python train.py --n_layer=15 --d_model=256 --n_experts=128 --experts_per_token=8 --d_expert=32 --d_shared_expert=64 --activation="tanh_gelu" --moe_layers=[1, 2, 3, 4, 5, 6, 7, 8, 9, 10, 11, 12, 13, 14] --router_score="softmax" --normalize_top_k=false --routed_scale=5.31 --balance_loss=0.000306 --balance_bias=true --n_groups=4 --groups_per_token=1 --init_std_router=0.00873 --lr_router=0.000977 --n_head=2 --n_kv_head=2 --head_dim=128 --vocab_size=32768 --norm="layernorm" --norm_place="pre" --norm_eps=1e-06 --positions="learned" --qk_norm=true --attn_scale=0.0884 --tie_embeddings=true --parallel_block=false --extras=["capped logits"] --init="uniform" --init_std_qkv=0.0315 --init_std_o=0.0391 --init_std_up=0.045 --init_std_down=0.045 --optimizer="adam_hyperball" --lr=0.00419 --lr_mult_qkv=0.5 --beta1=0.9 --lr_head=0.00753 --warmup_steps=225 --schedule="wsd" --decay_fraction=1.0 --decay_shape="linear" --final_lr_fraction=0.0 --batch_tokens=32768 --seq_len=1024 --doc_mask=true --train_tokens=277300000 --steps=8463 --dataset="wikipedia_en"
Below are experts of layer 7 (counted from 0) of a mixture-of-experts language model. Rows are named router (the router's row for the expert), down (a neuron's output weights, with its number) and show model dimensions 0-255. Each number is 50 + 15 x the weight over its row's rms, rounded and kept within 0 to 99.
After each expert's rows: a language model's description of what the expert responds to. This comes from a sample of Wikipedia text that the model never trained on.

# expert 49
router:36 41 49 41 71 34 55 52 59 25 54 69 87 50 74 62 47 73 36 54 41 86 54 29 32 40 62 69 51 49 51 56 57 45 57 60 58 54 66 40 46 29 55 30 31 14 52 27 42 50 51 27 61 37 39 42 78 44 62 45 33 47 47 24 69 36 65 45 54 38 56 40 38 51 48 56 60 41 67 56 31 53 49 60 54 63 69 48 67 47 79 55 52 37 66 34 44 54 51 40 42 81 36 59 83 66 78 41 57 77 62 56 36 43 42 77 50 32 51 63 53 61 31 36 38 57 37 60 36 27 74 29 46 62 50 67 77 47 37 54 47 56 37 44 39 44 55 27 53 62 25 38 76 39 42 44 82 66 59 73 28 58 45 28 35 22 24 43 65 77 46 54 51 41 49 36 42 75 38 72 61 60 30 63 54 50 71 61 71 45 78 40 23 34 80 65 69 42 21 36 39 59 73 31 37 38 30 66 57 79 67 59 70 30 58 37 60 63 62 42 53 66 33 59 39 74 49 42 36 21 54 44 54 67 56 34 59 43 56 37 52 68 37 29 47 60 63 24 47 27 45 42 52 33 30 63
down0:81 59 63 56 68 30 22 39 45 45 45 75 46 68 53 48 71 45 46 65 50 47 46 84 58 24 57 29 50 50 78 60 57 49 57 42 42 53 26 40 75 39 56 29 40 58 45 77 36 59 45 54 58 44 39 70 29 63 40 48 41 59 85 59 49 33 60 67 25 58 38 25 62 11 65 44 69 43 47 54 42 63 69 42 35 88 36 43 30 41 50 38 25 70 29 41 13 37 57 63 27 59 67 39 56 29 65 25 38 55 62 71 50 54 64 39 62 52 37 55 40 57 65 33 70 27 41 54 43 51 47 31 60 44 59 43 58 23 61 46 69 36 34 37 37 62 55 57 53 66 45 49 45 35 43 68 66 45 72 36 56 64 58 31 35 76 27 42 60 35 57 82 67 58 61 75 67 48 64 43 49 42 30 60 49 44 62 69 59 45 33 63 33 57 56 67 40 56 67 55 63 57 51 41 70 36 20 69 52 51 59 51 55 33 27 39 46 38 21 36 34 64 57 62 68 68 66 35 27 45 55 65 29 48 74 26 52 80 58 33 76 76 53 42 35 34 48 29 68 45 18 46 62 54 35 69
What it handles: Colons, semicolons, and periods ending titles, list entries, or definitions, e.g. Beelddenken:, scalp:, migration; plus final word pieces.

# expert 0
router:41 37 32 42 23 48 56 48 32 44 75 54 52 57 58 40 18 30 46 62 66 69 42 87 40 46 48 60 66 36 41 64 60 55 55 58 41 42 77 36 50 50 83 59 50 58 76 58 49 50 36 46 35 78 43 42 59 50 59 59 19 49 78 36 24 37 65 65 62 51 36 47 68 66 42 73 42 68 37 57 43 66 51 52 47 49 27 50 47 44 57 74 19 19 63 36 15 49 68 42 67 38 43 69 39 44 37 76 47 43 50 75 21 34 29 63 45 53 31 27 68 21 67 70 54 75 45 60 65 42 51 32 57 56 28 73 31 48 53 41 37 51 33 44 62 48 49 78 28 36 47 58 54 32 50 40 37 51 27 50 20 68 56 53 52 42 29 53 53 68 44 34 36 69 35 48 73 60 43 51 72 31 40 65 36 38 50 47 36 46 67 66 47 44 38 69 68 59 63 62 58 69 73 31 68 74 33 69 70 54 50 51 28 52 47 34 63 53 60 47 74 57 80 41 44 31 60 27 41 56 32 76 50 64 50 40 18 57 41 85 39 46 52 27 58 64 47 34 60 74 57 36 23 50 74 42
down0:60 70 40 65 56 43 57 24 62 44 30 49 49 29 37 59 59 63 62 21 38 60 42 40 57 32 46 43 56 51 38 30 34 52 54 60 44 52 24 45 44 43 56 52 31 70 41 54 80 21 43 68 60 47 58 44 44 57 27 61 68 33 25 43 48 68 42 73 57 53 30 42 46 36 23 42 48 69 69 79 42 33 42 50 88 67 32 47 58 52 48 50 56 50 43 66 32 71 19 87 53 36 39 55 75 37 36 38 78 56 57 66 35 46 50 87 46 66 24 62 61 61 47 32 48 49 68 30 59 43 65 26 59 36 44 42 42 67 41 58 35 39 54 84 41 26 58 40 45 62 66 40 56 63 53 70 37 69 50 36 52 54 61 68 30 27 50 44 57 52 28 27 42 63 62 49 56 24 42 77 65 53 53 48 50 45 71 23 42 65 49 82 58 59 22 10 26 67 85 41 79 82 60 33 69 69 47 51 44 51 53 53 61 67 30 54 60 62 38 47 56 55 66 32 31 51 57 56 61 50 68 49 47 95 64 67 44 46 36 27 32 59 59 56 48 47 77 46 43 41 34 53 39 58 52 57
What it handles: Prepositions and plural nouns in general prose, linking noun phrases, such as for magazines, from artists, characters in, between.

# expert 46
router:57 44 47 40 31 64 40 29 58 51 69 63 44 65 65 43 57 44 39 42 46 32 56 40 76 79 31 47 15 42 44 43 58 62 61 53 67 46 27 65 68 54 43 62 47 63 34 55 87 29 67 56 49 33 16 78 40 63 47 53 38 47 29 58 46 70 29 36 37 39 52 78 37 40 58 57 51 78 58 42 40 55 56 55 30 35 55 44 44 62 34 42 48 77 62 27 85 67 45 42 75 04 45 17 50 49 63 19 75 54 45 53 48 62 44 63 43 43 49 41 57 84 38 57 41 23 70 60 44 36 54 34 59 37 47 32 76 48 33 53 29 56 53 75 70 40 47 67 56 43 60 74 57 47 62 38 72 56 56 56 66 56 50 36 56 61 85 68 31 61 36 47 93 38 59 40 39 40 54 45 17 64 61 48 44 43 36 47 75 50 29 30 79 36 10 34 48 55 37 54 39 54 61 57 35 33 55 40 53 52 33 56 71 42 40 65 45 38 13 37 46 51 38 34 61 31 46 63 36 43 51 55 49 65 37 64 31 65 62 32 47 57 53 55 55 50 56 58 66 54 50 39 70 39 81 69
down0:21 47 45 82 41 49 48 49 15 36 82 39 46 69 56 36 43 55 37 46 37 26 51 51 45 38 51 50 56 45 71 66 64 22 53 60 75 41 62 69 53 47 44 40 90 35 35 80 71 63 30 48 16 68 63 56 49 57 54 44 56 39 57 19 72 64 46 29 38 35 35 38 55 47 65 56 38 49 71 33 42 38 64 30 66 48 52 61 82 48 32 55 49 20 61 60 18 45 38 65 54 29 50 41 55 67 48 44 56 70 65 70 68 51 34 62 54 61 31 54 67 66 57 45 47 66 77 48 52 39 60 76 37 41 44 56 36 43 49 69 70 53 18 27 41 51 50 10 78 44 72 76 53 04 35 28 57 50 53 74 20 84 82 35 45 63 49 55 30 59 41 49 33 52 65 56 77 51 22 42 31 47 56 43 50 24 61 63 40 58 58 49 37 58 44 62 82 44 55 64 44 35 49 49 58 35 60 43 46 48 44 56 70 46 34 46 43 71 28 45 52 70 56 63 33 67 31 64 41 66 60 33 82 52 50 59 62 48 47 67 53 48 39 66 49 47 54 35 57 51 46 42 49 49 39 48
What it handles: Second piece right after a capital initial in proper nouns, often places in lists or tables, like B-ast-o, B-erm-uda, L'A-qu-ila.

# expert 6
router:30 39 59 58 29 44 52 40 36 46 65 59 61 45 58 54 29 46 55 62 60 82 40 66 30 67 69 68 39 19 44 49 61 51 36 26 71 72 73 54 53 50 65 71 35 50 52 49 47 36 39 24 36 74 51 63 49 37 53 50 28 35 79 35 44 35 65 61 68 32 39 47 75 79 67 74 46 29 44 44 40 57 57 32 56 35 39 50 47 39 59 72 56 14 72 33 22 49 38 53 61 66 45 57 30 36 38 78 53 54 45 76 31 49 19 47 27 35 44 29 63 17 52 67 59 44 32 79 70 41 48 44 54 66 43 73 47 54 47 29 38 49 40 40 64 44 51 65 36 27 28 76 50 34 46 47 44 54 42 52 30 67 47 63 40 61 38 31 76 60 11 38 36 58 40 65 68 50 66 47 66 15 62 63 55 41 56 38 58 43 64 50 56 53 48 69 69 53 63 86 56 63 45 25 60 75 40 57 61 58 53 21 35 50 48 45 50 36 32 69 79 59 83 40 45 63 53 46 59 63 62 67 35 58 48 25 44 77 39 73 22 64 39 57 65 54 44 34 44 72 45 42 37 38 40 66
down0:70 58 49 72 56 44 38 37 54 49 47 61 48 41 39 86 71 36 51 33 30 51 31 50 52 34 17 61 48 55 29 56 42 66 53 62 80 44 46 65 58 27 24 73 49 35 57 12 35 33 23 40 42 52 42 46 72 50 64 72 37 80 48 47 50 35 70 13 41 57 64 63 57 57 58 48 44 46 56 62 52 70 46 89 79 63 55 27 44 60 61 23 77 48 35 31 35 71 57 44 45 43 54 60 59 44 64 52 44 40 49 32 43 61 56 28 46 67 66 39 35 24 53 52 54 37 59 89 65 56 27 31 56 60 40 65 70 43 53 64 39 74 51 64 66 57 53 74 49 37 51 50 63 44 56 52 66 53 48 81 41 55 52 53 54 43 52 46 46 52 59 30 65 32 53 65 69 61 59 67 56 60 45 33 66 36 59 66 63 46 59 53 53 26 67 47 54 54 78 23 46 35 22 48 47 56 47 55 25 61 48 53 32 48 26 60 61 43 56 21 45 45 33 61 58 60 44 38 49 33 48 46 64 63 43 54 55 63 55 29 63 00 75 71 74 57 34 70 51 24 50 03 35 33 60 24
What it handles: Plural noun endings and the verbs after subjects, such as sectors are, occupants, students, implies, was, were, have been.

# expert 62
router:58 38 51 32 51 62 52 41 51 61 47 64 48 59 64 24 36 45 38 55 41 34 80 64 71 59 37 52 29 41 54 26 55 33 70 40 50 44 61 81 49 56 69 54 75 57 73 55 51 32 69 46 34 34 66 79 38 58 67 44 32 59 67 50 42 67 44 77 41 42 43 52 51 59 61 59 61 46 24 58 38 67 51 49 64 47 36 58 40 56 31 73 42 77 56 33 51 51 23 79 64 19 58 46 43 34 57 45 45 54 23 36 70 56 29 24 52 90 54 29 65 41 31 42 55 36 60 65 53 55 26 57 74 20 51 30 59 59 22 54 32 51 48 59 19 47 51 77 51 47 76 64 65 55 24 69 47 55 44 76 56 77 41 42 57 49 61 40 28 61 35 16 58 39 29 45 45 33 68 55 47 50 26 54 45 33 57 30 63 64 58 29 66 23 19 57 57 55 56 46 69 80 44 67 44 31 66 41 79 47 59 48 51 72 50 48 45 18 39 55 60 34 36 73 42 52 56 72 49 19 33 85 62 59 36 38 37 52 39 58 64 36 36 58 69 49 27 63 38 58 47 37 49 37 76 43
down0:65 33 22 54 49 49 64 51 39 71 67 57 53 46 17 41 34 74 83 42 25 17 52 30 61 55 48 63 52 27 24 50 64 58 48 49 66 92 42 36 30 48 49 77 71 75 69 87 25 37 46 64 39 44 40 57 58 65 95 32 37 58 42 49 62 59 33 65 39 66 16 72 77 60 58 49 44 37 46 50 51 76 39 43 66 59 61 24 75 62 62 46 46 39 64 58 63 38 41 53 45 27 47 59 45 48 40 38 31 55 38 55 50 54 49 37 49 75 48 39 71 58 54 46 99 41 35 59 67 51 34 47 39 33 35 58 49 63 59 75 61 32 58 58 38 29 40 58 57 21 46 23 42 00 50 51 51 53 44 42 41 45 51 52 42 40 78 66 45 42 27 48 33 46 60 52 65 56 55 55 83 51 50 46 65 68 44 62 54 38 60 19 65 30 39 35 63 48 58 75 39 46 46 49 60 50 46 26 46 63 68 50 46 66 61 69 27 54 48 47 50 33 48 77 52 59 68 24 43 39 52 62 65 44 51 69 16 67 52 49 49 35 53 51 38 48 46 52 45 31 47 45 40 50 61 33
What it handles: Opening fragments of longer common words after function words, like cont in contracts, st in stability, inst in instances, intens.

# expert 42
router:41 59 42 81 54 61 36 58 50 46 81 51 71 57 53 46 49 55 51 31 71 79 78 27 37 32 51 88 54 70 37 74 59 39 49 38 29 67 51 38 45 43 41 32 59 51 47 61 56 77 49 21 49 57 48 60 41 31 59 38 61 41 80 34 62 70 54 34 45 46 38 56 23 64 47 25 23 20 32 66 67 64 73 67 54 48 45 43 38 39 22 56 57 53 64 72 51 47 55 22 49 70 51 68 48 45 51 31 38 65 55 46 59 32 40 84 65 50 51 43 47 54 30 29 31 71 16 30 37 53 69 34 58 52 53 48 70 64 19 49 34 32 64 43 42 35 61 38 42 55 36 38 54 69 37 63 43 50 84 20 63 49 53 47 37 38 62 45 84 72 53 60 48 54 36 52 59 74 36 51 73 66 38 34 53 43 77 39 31 66 54 53 36 27 55 43 67 34 52 32 18 39 68 38 46 48 20 38 55 65 17 59 39 63 50 27 43 36 49 76 52 63 31 52 17 53 57 52 42 41 68 38 40 50 54 60 83 32 70 48 57 36 58 35 55 63 58 37 62 60 55 45 33 54 55 22
down0:30 51 43 50 19 71 36 66 61 70 52 48 56 29 60 73 14 28 53 58 43 62 44 55 64 37 53 30 71 39 39 09 21 68 70 44 59 61 64 53 43 51 48 59 43 78 53 27 68 46 34 45 26 68 37 40 50 40 64 36 69 50 46 36 60 52 31 20 52 27 48 33 64 19 58 74 73 26 53 58 67 58 32 56 26 40 40 39 69 71 45 45 60 73 50 70 75 75 63 51 41 58 73 54 48 61 43 61 56 45 46 50 71 46 67 38 56 65 61 59 28 32 70 64 59 34 35 29 54 58 51 52 51 56 51 31 65 66 56 57 55 45 60 56 53 65 39 61 35 00 81 06 46 56 51 64 38 43 40 52 37 48 37 46 47 35 49 50 65 53 34 82 64 60 35 51 48 54 58 44 71 39 49 40 42 68 28 41 58 51 46 71 52 33 51 38 52 36 33 16 50 49 49 39 70 49 11 59 60 53 60 54 38 41 58 49 40 52 43 43 67 52 63 55 21 40 47 55 39 34 73 54 46 37 47 60 62 74 43 15 66 75 31 54 65 51 40 73 76 59 53 30 51 78 55 52
What it handles: Line breaks, pipes and semicolons ending rows or cells in tables and lists, plus closing brackets in citations, such as ) and |.

# expert 53
router:63 37 77 50 35 58 64 59 46 57 43 58 64 30 60 69 71 65 45 41 28 51 62 58 29 30 36 35 44 58 20 71 25 22 63 59 28 56 47 16 58 72 59 34 36 57 65 62 58 63 58 42 65 24 68 38 60 36 47 42 65 25 60 51 59 85 51 49 62 34 42 55 31 52 44 30 55 70 40 53 35 58 51 59 65 55 38 37 58 38 46 23 70 35 66 79 44 41 60 48 46 65 30 59 46 50 37 59 65 62 52 65 54 38 51 75 45 30 63 91 56 65 33 33 24 75 57 49 42 46 74 50 47 54 58 53 63 20 24 45 66 47 66 58 63 65 34 18 53 45 63 25 73 63 61 30 45 54 57 42 49 56 65 66 57 33 53 69 29 37 52 27 55 25 35 41 55 53 62 44 54 64 32 54 64 74 57 50 62 50 48 44 27 38 59 28 41 39 44 48 40 56 63 29 56 61 31 51 59 62 24 44 86 36 59 77 58 79 50 78 53 40 31 43 18 33 67 23 74 28 72 31 27 27 48 36 49 21 52 61 54 64 62 36 28 54 40 66 62 44 59 48 41 40 34 58
down2:52 34 64 55 41 52 60 69 68 38 45 71 59 41 16 70 28 53 75 70 42 48 40 43 20 57 73 28 61 58 55 36 52 40 56 61 34 70 63 74 66 76 55 66 55 49 46 51 66 62 34 46 61 58 55 40 61 09 52 46 68 56 57 53 54 59 73 49 66 54 68 57 44 49 26 46 75 74 40 71 49 31 52 55 46 58 68 52 62 53 68 55 25 45 50 71 53 67 48 60 56 35 46 45 53 38 33 58 67 45 48 67 42 32 43 44 74 26 45 71 51 31 24 20 41 49 48 71 55 32 46 41 68 63 29 51 69 58 51 42 50 55 68 32 55 23 39 39 66 61 39 24 27 47 42 56 34 54 40 48 58 60 53 68 75 64 56 84 07 55 47 44 11 68 37 53 46 41 59 68 59 45 60 35 63 33 52 33 45 34 36 52 58 56 50 60 43 35 47 67 72 53 83 54 43 46 44 53 56 48 56 53 72 29 32 64 44 45 40 19 76 24 30 26 44 52 40 45 28 57 12 46 51 46 28 63 38 44 52 51 43 18 68 36 65 38 44 87 41 75 49 81 70 29 49 76
What it handles: Line breaks and separators between rows of infobox lists and tables, especially football career lines with dashes, slashes and "(loan)".

# expert 61
router:67 41 42 45 46 53 70 53 45 60 50 74 39 67 47 44 34 52 46 67 34 14 75 39 43 63 49 43 32 42 72 32 75 37 48 31 38 34 70 52 45 55 61 44 67 63 49 51 47 51 56 48 31 46 45 33 59 83 61 59 31 67 49 48 77 53 58 58 74 59 66 38 26 70 51 52 53 38 42 23 43 90 45 46 65 33 40 51 39 89 20 69 54 74 63 66 77 43 40 52 70 30 54 36 38 58 50 31 22 40 30 17 75 59 35 39 48 62 67 43 48 44 26 62 28 38 58 61 69 41 40 73 62 40 53 33 21 47 35 63 45 61 77 21 32 36 54 71 42 54 75 53 41 40 27 48 67 28 22 74 30 66 47 45 57 30 60 52 43 47 32 40 33 42 39 44 00 36 83 43 79 31 33 54 32 62 61 60 47 54 35 49 74 24 29 68 67 76 45 51 60 55 61 73 53 41 49 66 59 67 43 40 54 45 44 49 45 54 42 44 52 20 36 78 65 55 71 61 54 47 36 46 63 55 43 60 36 49 41 67 56 36 55 62 42 50 54 54 49 65 39 58 39 60 32 44
down1:34 37 72 42 56 29 44 51 73 27 35 65 78 45 76 65 31 59 61 48 31 55 40 66 38 30 65 33 48 45 54 81 40 40 62 60 32 33 66 54 18 53 39 47 47 55 37 49 68 40 56 52 45 54 44 33 33 42 48 24 71 14 44 46 53 16 43 53 49 70 44 25 18 40 68 39 42 70 50 76 35 46 67 59 58 30 29 51 48 48 67 73 43 60 46 38 49 62 55 68 55 64 55 45 31 69 55 15 46 65 74 47 51 75 53 57 46 70 45 36 45 44 79 51 55 48 64 49 70 36 46 22 25 47 34 51 76 70 28 54 65 42 39 49 49 53 49 54 42 30 57 80 52 47 60 45 47 87 53 51 49 59 48 27 12 52 38 40 53 43 18 58 85 62 30 54 57 73 04 38 62 33 43 46 58 44 65 27 81 41 67 43 52 63 56 53 38 54 68 41 57 48 58 37 52 61 44 27 61 62 34 57 53 42 62 68 53 42 61 63 52 44 58 31 43 44 44 35 72 76 36 73 60 77 39 73 63 49 61 45 44 52 36 44 58 19 48 37 72 51 45 35 25 67 25 39
What it handles: Opening pieces of abstract or Latinate words after articles or adjectives, e.g. ins(ight), prem(ise), comm(odities), det(achment).

# expert 36
router:51 23 75 60 53 24 61 84 59 49 52 36 28 63 67 70 69 69 64 58 66 61 39 46 45 40 75 70 65 63 27 59 62 44 39 39 67 51 25 36 60 51 64 47 39 44 69 31 44 48 19 40 59 50 48 52 63 65 52 91 53 62 44 33 47 27 63 38 65 27 42 56 59 49 45 50 49 67 56 34 48 54 52 39 57 64 64 55 58 36 81 45 59 31 55 25 49 44 64 25 70 67 24 46 58 72 39 71 59 59 31 26 50 46 39 60 23 35 64 48 56 66 27 49 54 69 58 58 30 46 72 51 47 23 28 78 81 55 37 64 34 33 34 62 51 65 59 40 40 72 32 38 58 45 27 46 70 85 56 72 43 43 51 27 52 32 36 52 71 41 66 58 36 50 32 47 81 54 49 52 28 54 39 58 67 47 70 53 56 18 70 36 47 49 69 60 56 44 30 31 35 65 56 44 67 26 52 76 38 51 64 61 42 38 45 38 54 55 39 63 35 71 52 57 55 76 35 48 52 50 63 71 39 57 50 09 51 47 75 28 16 47 22 70 49 30 61 32 45 30 52 35 49 52 55 48
down0:51 42 88 69 47 10 49 44 50 62 51 47 38 29 41 53 46 63 64 27 52 61 34 33 75 42 71 16 35 78 15 55 58 56 52 27 75 58 37 66 32 39 42 28 11 45 45 44 50 34 68 54 44 45 20 64 68 53 24 30 47 65 00 82 49 63 50 45 55 40 45 66 47 38 51 50 47 61 47 53 59 55 47 42 58 89 52 57 51 56 49 52 30 56 20 62 40 43 51 38 40 61 49 57 60 58 54 34 45 42 53 44 52 61 32 56 35 53 47 71 23 54 38 46 42 56 49 57 48 64 67 24 52 40 59 63 52 31 66 55 23 69 26 48 41 74 79 71 53 47 39 23 46 29 58 34 70 57 56 63 63 19 47 41 62 62 73 56 47 31 53 37 65 57 69 58 62 41 99 63 49 58 50 66 69 25 54 65 61 42 66 55 32 41 62 45 31 34 32 39 26 58 60 45 67 64 73 38 57 51 47 23 29 29 41 60 33 52 45 53 46 60 37 56 48 62 38 35 62 42 55 47 49 58 67 60 52 67 37 35 67 81 43 32 63 32 29 49 46 42 53 72 64 53 50 27
What it handles: Periods ending sentences, often fused to the last word piece, such as Wildcats., Pakistan., team., land., analyses.

# expert 43
router:45 35 78 46 57 31 53 50 61 61 49 57 51 37 42 65 62 62 24 48 53 37 50 70 25 43 42 52 69 80 55 35 46 69 13 66 59 46 46 38 52 58 55 43 37 46 74 26 38 58 52 40 60 29 58 60 77 60 49 20 51 41 49 34 68 31 71 44 74 31 48 71 53 60 61 72 58 59 59 68 51 61 30 60 57 42 45 69 36 32 64 80 51 26 43 24 60 41 70 50 79 74 36 23 29 53 52 80 55 42 60 62 55 51 34 46 32 38 30 30 50 65 43 29 24 52 30 64 46 39 66 66 34 59 41 55 76 71 55 36 63 53 43 25 43 60 68 44 46 62 21 36 60 41 80 31 41 53 40 65 30 42 48 27 47 56 33 53 73 51 41 70 39 70 50 62 48 58 46 58 58 30 53 51 49 54 67 72 52 47 55 45 65 43 63 11 59 48 27 50 37 67 66 50 40 64 51 80 72 21 74 32 31 42 36 39 56 63 89 59 42 58 53 45 62 71 38 26 58 41 36 77 31 56 58 22 36 36 35 42 48 56 28 42 62 45 75 35 21 41 48 68 47 34 63 65
down0:11 66 44 58 46 44 50 49 59 37 58 59 51 26 75 59 53 50 38 42 33 65 45 41 46 56 45 75 70 45 29 84 54 64 37 52 73 46 33 50 34 58 66 22 63 48 36 44 64 45 47 38 67 39 55 52 35 52 56 79 63 68 49 25 53 63 58 42 55 40 58 75 31 21 20 27 43 48 67 67 44 36 77 69 47 72 47 39 63 29 40 37 65 60 55 56 65 28 60 33 30 50 42 58 46 48 74 33 14 49 40 47 64 40 75 61 53 30 49 55 47 49 46 51 60 31 67 58 56 55 46 47 53 33 54 69 14 67 26 48 36 53 50 60 71 52 28 48 51 29 35 40 51 72 26 40 59 69 49 48 85 66 19 24 55 27 71 53 44 52 60 16 63 58 67 41 43 69 45 71 28 51 43 62 68 58 44 51 58 38 44 34 38 41 53 54 64 23 58 42 42 34 56 68 63 40 44 39 28 49 31 73 35 34 73 22 46 49 37 58 36 88 34 65 44 61 42 37 66 57 45 53 68 81 34 56 45 76 72 39 58 73 57 47 34 56 47 52 71 31 70 33 56 27 68 71
What it handles: Sentence-final periods, closing quotation marks after quoted speech, paragraph breaks, and clause joiners like ", but" in prose and reviews.

# expert 50
router:41 51 40 54 40 76 83 44 40 40 91 37 60 33 69 45 63 58 71 58 48 43 71 40 43 31 63 58 35 62 39 75 77 38 50 80 50 64 61 45 41 59 33 25 54 40 54 44 26 58 48 34 63 40 65 57 47 41 72 23 48 66 60 39 44 65 39 51 44 83 46 38 15 62 46 33 55 52 60 66 41 59 53 61 50 71 45 50 50 31 30 54 67 47 61 52 26 48 59 21 62 60 36 68 52 52 81 32 43 59 65 63 46 44 29 41 54 56 43 62 45 17 64 51 35 63 20 44 58 51 72 48 45 57 58 51 60 47 49 42 27 16 54 44 63 39 42 36 39 42 47 59 73 63 37 55 31 42 77 40 70 48 52 58 24 52 64 39 54 58 46 37 61 51 29 24 48 72 65 77 56 74 63 55 45 37 79 39 63 44 27 48 37 37 52 55 47 32 53 42 37 50 59 45 51 37 39 15 22 76 38 51 72 46 37 53 58 58 23 59 48 73 12 53 52 42 67 33 55 28 45 23 67 46 39 85 51 20 58 33 49 43 52 15 82 56 47 43 50 89 41 40 37 41 60 60
down0:71 35 79 30 30 26 40 49 42 43 53 49 51 54 42 44 28 30 58 71 44 66 66 42 45 32 39 53 64 46 64 39 42 54 86 35 49 49 73 46 30 35 37 18 53 44 63 52 44 52 43 44 39 36 37 61 60 73 53 63 16 48 52 68 54 39 61 47 68 35 68 35 32 36 74 66 28 27 65 20 50 80 56 76 54 59 58 61 48 68 51 75 50 35 43 61 38 46 49 51 60 91 60 44 43 36 60 69 38 29 85 24 58 11 55 92 53 30 36 73 44 42 50 72 55 37 48 64 72 56 50 23 67 58 70 80 66 34 46 60 76 48 24 55 54 38 45 41 41 52 60 31 69 45 47 55 37 69 62 38 68 36 32 54 47 51 28 60 36 37 46 38 46 47 39 59 40 61 46 41 30 22 33 40 51 41 64 31 69 30 47 21 43 45 47 36 63 35 55 33 42 27 69 57 51 57 39 39 76 76 71 34 48 36 61 46 58 71 58 52 36 72 51 51 33 55 36 19 42 44 38 67 55 52 41 47 41 44 56 40 53 50 47 24 52 83 75 40 43 58 63 65 29 61 56 41
What it handles: Line breaks and tokens closing table rows or list items, and cell openings like TV or Park after a pipe in filmographies.

# expert 59
router:43 48 36 47 57 60 42 50 55 61 54 52 55 69 52 44 34 54 51 59 32 32 72 67 60 77 50 46 32 28 66 31 73 34 59 34 28 40 66 65 57 41 45 44 55 69 38 63 60 39 72 52 42 74 38 80 63 53 47 37 68 61 38 28 84 54 19 40 38 48 70 60 25 57 50 67 43 37 36 55 33 47 65 56 54 29 11 42 44 59 31 45 60 82 53 58 71 39 47 66 68 63 78 54 42 37 62 31 71 50 17 31 70 57 47 38 33 61 66 29 60 55 60 63 40 31 62 88 73 47 35 49 71 34 65 44 38 42 37 39 32 62 70 53 19 44 51 71 51 31 76 64 33 51 27 55 79 49 43 44 52 52 62 53 73 45 73 36 25 44 58 43 79 40 52 46 34 45 65 36 43 43 17 43 33 44 59 59 35 32 43 50 62 35 39 66 63 75 54 48 50 53 60 53 14 36 67 12 50 54 48 37 46 40 34 66 56 31 28 54 36 29 25 72 68 44 65 48 49 42 36 72 68 54 50 80 44 64 30 31 57 40 58 58 69 36 30 71 45 67 49 36 54 44 60 51
down0:64 38 72 58 72 58 42 58 48 57 55 23 61 49 43 63 33 22 62 43 46 49 58 44 72 59 73 56 67 39 69 54 36 64 28 59 59 55 66 29 59 21 48 40 53 44 41 37 58 65 39 34 50 39 32 27 57 31 77 71 30 49 67 27 63 34 59 22 55 49 38 60 80 66 64 42 44 86 64 42 36 32 31 74 41 47 65 12 54 48 80 67 61 35 49 50 58 68 74 73 72 52 54 56 52 35 37 41 60 20 33 51 53 64 64 42 55 42 36 55 46 33 50 47 48 24 70 20 59 40 69 34 48 59 38 54 63 48 54 63 20 47 21 59 38 19 40 49 68 35 21 57 66 51 55 46 52 47 36 31 53 36 56 56 50 47 33 84 45 25 58 54 40 84 76 28 60 65 56 80 69 58 75 43 64 42 80 58 60 61 22 59 44 37 46 46 70 78 54 76 35 65 34 66 56 63 37 50 35 48 69 55 37 53 51 25 56 52 62 52 67 44 39 26 69 33 55 43 45 63 35 56 46 53 59 46 53 74 44 60 54 54 72 42 68 75 68 28 48 44 26 48 27 58 50 49
What it handles: Short word pieces inside names and officialdom words, like Reg(ion), reg(nant), Ass(et), Flor(escu), mostly in government and military text.

# expert 39
router:34 38 41 49 37 78 77 32 29 50 61 41 34 46 65 44 47 32 34 36 30 33 61 40 73 68 26 37 32 29 41 35 54 51 57 52 41 56 58 67 56 33 25 62 75 60 37 63 48 37 68 58 63 35 42 78 35 62 56 28 43 55 55 60 39 92 43 31 53 44 62 29 44 51 55 34 48 37 43 53 49 75 58 54 49 39 29 80 35 64 31 53 44 76 68 39 62 38 63 60 67 26 66 21 61 40 58 30 60 46 47 39 56 56 19 45 53 51 69 46 39 66 33 60 41 40 58 71 34 53 35 30 71 41 64 31 60 65 32 45 36 43 57 66 45 58 77 62 73 58 60 70 47 51 47 24 57 44 66 59 83 50 29 38 75 52 66 50 50 60 53 39 72 48 64 37 35 32 56 75 29 42 53 66 44 40 70 36 81 25 37 39 51 06 47 46 50 62 54 53 48 70 54 59 32 35 63 54 66 64 38 58 66 23 31 66 32 27 33 43 61 38 35 62 54 63 64 73 34 25 60 65 68 45 36 77 57 42 17 52 55 49 35 61 76 53 57 49 53 56 32 33 57 32 68 79
down0:51 62 52 49 24 75 38 63 39 41 38 17 33 22 50 19 37 44 81 27 36 51 41 53 42 62 46 47 54 41 54 50 56 28 39 64 25 45 17 50 36 54 37 44 46 43 28 35 54 35 38 53 57 58 55 46 47 67 59 40 52 60 46 41 69 55 34 42 52 61 77 39 82 31 43 76 37 74 75 36 21 33 56 86 65 69 32 73 43 42 63 53 51 55 58 68 48 35 62 09 47 54 44 56 64 44 66 52 65 55 51 66 54 45 60 44 42 38 45 51 51 46 45 69 65 45 35 81 30 45 49 29 26 47 41 29 32 60 63 51 71 65 74 85 59 75 21 18 60 50 46 53 47 57 45 40 71 41 97 59 59 23 56 42 75 40 74 71 61 24 54 48 63 63 56 42 71 61 47 52 54 37 62 45 64 20 52 71 46 37 67 50 55 64 75 60 64 54 55 50 47 19 50 69 43 39 39 60 34 66 37 60 63 22 54 32 62 71 22 85 67 46 41 43 61 57 55 26 46 40 66 58 33 36 54 49 36 43 36 58 66 39 53 64 53 48 38 38 42 58 64 25 64 53 53 62
What it handles: Inner word pieces following an initial letter in names and rare words, such as asc in Cascais, isc in visceral, Barb.